config.yaml
n_layer: 11
d_model: 256
n_experts: 40
experts_per_token: 6
d_expert: 96
d_shared_expert: 192
activation: "squared_relu"
moe_layers: [1, 2, 3, 4, 5, 6, 7, 8, 9, 10]
router_score: "softmax"
normalize_top_k: true
routed_scale: 2.45
balance_loss: 0.00362
balance_bias: false
router_noise: 0.1
init_std_router: 0.00971
lr_router: 0.00105
vocab_size: 8192
norm: "rmsnorm"
norm_eps: 1e-06
tie_embeddings: false
optimizer: "soap_variant"
lr: 0.00419
beta1: 0.95
beta2: 0.95
batch_tokens: [65536, 131072, 262144]
seq_len: 512
train_tokens: 1085000000
steps: 7438
dataset: "wikipedia_en"
Below are experts of layer 5 (counted from 0) of a mixture-of-experts language model. Rows are named router (the router's row for the expert), up (a neuron's input weights, with its number) and show model dimensions 192-255. Each number is 500 + 40 x the weight over its row's rms, rounded and kept within 0 to 999. Numbers have three digits each.
After each expert's rows: a language model's description of what the expert responds to. This comes from a sample of Wikipedia text that the model never trained on.

# expert 37
router:437530482523519561487543510543408428484484519507549434545500527509405523562506501542508486556533507500566569500578500537539504495522546499392496568468475473453455481568473473431485534489452533
up0:427541457522527524458561445535497472519500490527510478537449576445481475483518601498497555465517488495484454455542530537531534605498478508443493508427469538453512444531498554540436528482599443
up1:467474490572524460518519537492520452465557480565453505514445562457517473557578543493528473560420525543495492485492535560494513481602581506494473448506468493493452526490601522446534514483476521
What it handles: Copulas and "as". Forms of be and "as" after subjects or participles, such as was, were, is, "named her as", "listed as", "Traded as".

# expert 15
router:483508426542529480503509481494518514343495487383526486495474568522463466491528429477516491507521494439429488530450516464491632528478494521492554482481491510487532426425514453507474544497467507
up0:454472504489454481511471527494572527479572429524555473528464537524509492619594470461457505519587456407448555518436471460497442534502499517416558487562483514479506452474503468521499533515543535
up1:447509519535507509549443442519566444497503478495484551557545568482425505502552506570482542502452486430499557557535525501506539541482478534480592508499450543529577495527432546479510516489400498
What it handles: Latinate word stems. Opening lowercase stems of long Latinate words after a space or first letter, such as cont, dep, res, dis, cannabinoid.

# expert 16
router:491473551461412529455533470514485576496484440573483498589501468564440515480507519476505582491494559504493508533573480523425486545555475476444566435476447485551490562515498530478510541529523521
up0:428524471500436473492535462563451587558493471565524518548492468437467439541538485448522415453463496484489477527464455584467494537525534488511544514536543465619568455573503452450484503491516484
up1:497564487458396545509587496450429464440514505524518491511533502543489515432548447500474492478461470482481538477556398503520500527504571547438587495507498536489490535559488456568542506456484481
What it handles: Coordinates and place numbers. Digits inside geographic coordinates, years and scores, plus place words such as County, City, Street, Road, and University.

# expert 36
router:515478464445548492509543530544551454483479538461524493527497551541490517510458556485483523514528550517500512470514506514441428512483478498525473507506559560475463427464474522568561528477517471
up0:486514434422496490516501508537548501439456485427446489510542531580473442494477563494567512483521504512484452476434409517534475495502616433509514453502525502541566440574466453553550491470536505
up1:519475481480463530472531454462409517496514512414391530510502525534462520505558537481472566439534410422515486544497542490510529487485548469604534452529584503445474425472536471580478525537495549
What it handles: Capital letters and quantifiers. Single capital letters inside codes and abbreviations, such as 2002 WR, JR East, NFL, plus quantity words like two, several, many.

# expert 28
router:420566478517521513563436451493477500509530481507524521490469466528495441426442459523516447516560467536498499517550439501539464534419474510484442560560513449550474533456510476425443487509558524
up0:467478456508461439490524461544471499521559482431522510540493468599575491476519473533534576530508498526456499550487470563497494512472524524563519470501449459546532552468522509561502478455530544
up1:456539502543552492559467484518578510542476495460512486489486488516596481513534515460513544486572498492444572515535536509554518483495548457500555539589531539482512445419509508426498494446474470
What it handles: Definite article "the". The article the and phrases such as of the, in the, and ", the" opening an appositive after a name, as in Irish Cup, the.

# expert 5
router:479523467509522517503552555530520522531522491471547486556481491494530538454522535458503547492547432518482481499466433550536474591453431454445468491509495563495488502506433511478523465496542390
up13:473486511467459488480532558471518473424451545473598484522494496552521474451498489495484545432475508516510469579532523521502509499487509470461461478487528566552522522497494556492486468553446455
up14:471518464537495499468493511490510428467491490473490534523451513547481510529482484516489533536522486520467456432437539480520502452512504429500596420456530461494550476427438547450421538501545482
What it handles: Mid-word pieces, numbers. Numbers in table cells and scores such as 3, 6, 013, plus "u" inside transliterated names like Uruguay, Oahu, Chowdhury.

# expert 33
router:486557503442478449512418483490564488497541496539464446540412543528554532526497444477536532511571468490543558477463452456567519562499496485537456533454522470512477480511450499470450448538499496
up0:465501485489483412513418476554504574481569459516520510534513461510528516546448474507496565587532499518500531586465506499485551532494517522455478502428545520509468477432504525542459479385472398
up1:478539478453484530456476569501539530525446461500531487489453523547500523436520448481516566448472489474447535466469449493526449546519453484555438476564567477546515574456466502484518546454445470
What it handles: Prepositions after verbs. Prepositions following verbs or nouns in narrative sentences, such as "took place on", "died of", "revealed in a", "studied in".

# expert 0
router:525487528505463524474495467498540512555524483592485513535532561454441499492467552563466501470563463466510434506520498540428520490446483486464486446517491431573537512465547570536574476450503502
up0:471477466548519497421497421452517517485530516537496451421468541555496532502533500527458556453532477448519487520480440492479515507459480526529467444447458535533523474482502504503459520471473453
up1:623547476507501490524551479475489525530521468478565434540538530446485503490533423390484514552536522451461485473545467502427492471510502478500492516426531437472574429423437536489470420462517506
What it handles: Abbreviation and institution endings. Final pieces of abbreviations and proper names, such as D.C., NYPD, U.S., University of, American, ville, or possessive 's.

# expert 31
router:475575445451499502456506429505589507392497529426533499530483518504472439536469489511525493450550576572507488560486529467483569518576557544538479561536483557503513496458512406486568521547476469
up0:502542432491469458513488534501500483501528532504461508530497501464566441560525493557547468506489481535490550489553420438510523483512492506532561532443558583529565516517524422537530610435476495
up1:485414477525550414519556475467476490565498476475467505527504496473476524546558430483512485521474523487503516526517488473561593516567524432571495542531617590393449504581503544514540538518442548
What it handles: Lowercase word onsets. First one or two letters of ordinary lowercase words after a space, such as s, b, sp, c, as in spire, spiral, spin.

# expert 17
router:510588490563540501516537545454490533519483512479525500515530515470502523483449556450444437411549566460491452457523564486465459569545454452501466546503480520462451530456453401492586572490468576
up13:501471514521519562580496445466512543562557488482493536492478429496533438522478504462473382502514516488486481562448484529393528474543439488471505534597512515512512477474536454498508508514453488
up14:434545480486523480509514497441499498475533491467524510500546533491505515533438466509488520564469519537423502469507547422513568533503480458562541500497494477445382435546413452500505440505482495
What it handles: Digits in numbers. Leading and inner digits of years, page numbers, ISBNs, coordinates and stats, such as 1|965, 1|970s, 92.|9, 1022.

# expert 24
router:457520507473489406473493524497441478487520503534484419497437534493517479564508433510549460482505480488445494488430468513518502475435557499505490549480517505498505407558517437456480529500461492
up0:444524446500549487555483528390476506509538492506512507568502526462490533552443467493487482469503540495477527540522431497515592508546530462454440434444577552486543531489555410544563431489468502
up1:499554507504516472514557506456459482592550468489545483495507557488497459542548493558429522572504474359513460503473468586419451431548540470469539520488502537511475461491467500466510532508491519
What it handles: Verbs and function words. Auxiliary verbs, function words and contractions in running prose, such as was, had, were, to be, don't, only.

# expert 1
router:498483534579484513541535474430500520540532484517590519492530484396475552517491532484552516408446459493509496464533500470460529506517488441479520539498463538502503486526500424485436479441487501
up0:560462484526507482524501502484540477518479544562539501458523508467447531483476502617493494395493512545513467505506525465484470517440468442460477483518525539466491518462501537666436544480535521
up1:537430506479459464571564491485543591488518484491510463510512565500535544504420451521512525482400549479527570490441480477533540500511535469522544565461492468537477462464479492479539447513522510
What it handles: Table and list separators. Separators in tables, stats and biographical headers, such as " | ", " (", ", ", before numbers, e.g. "(born", "(1949–2021)".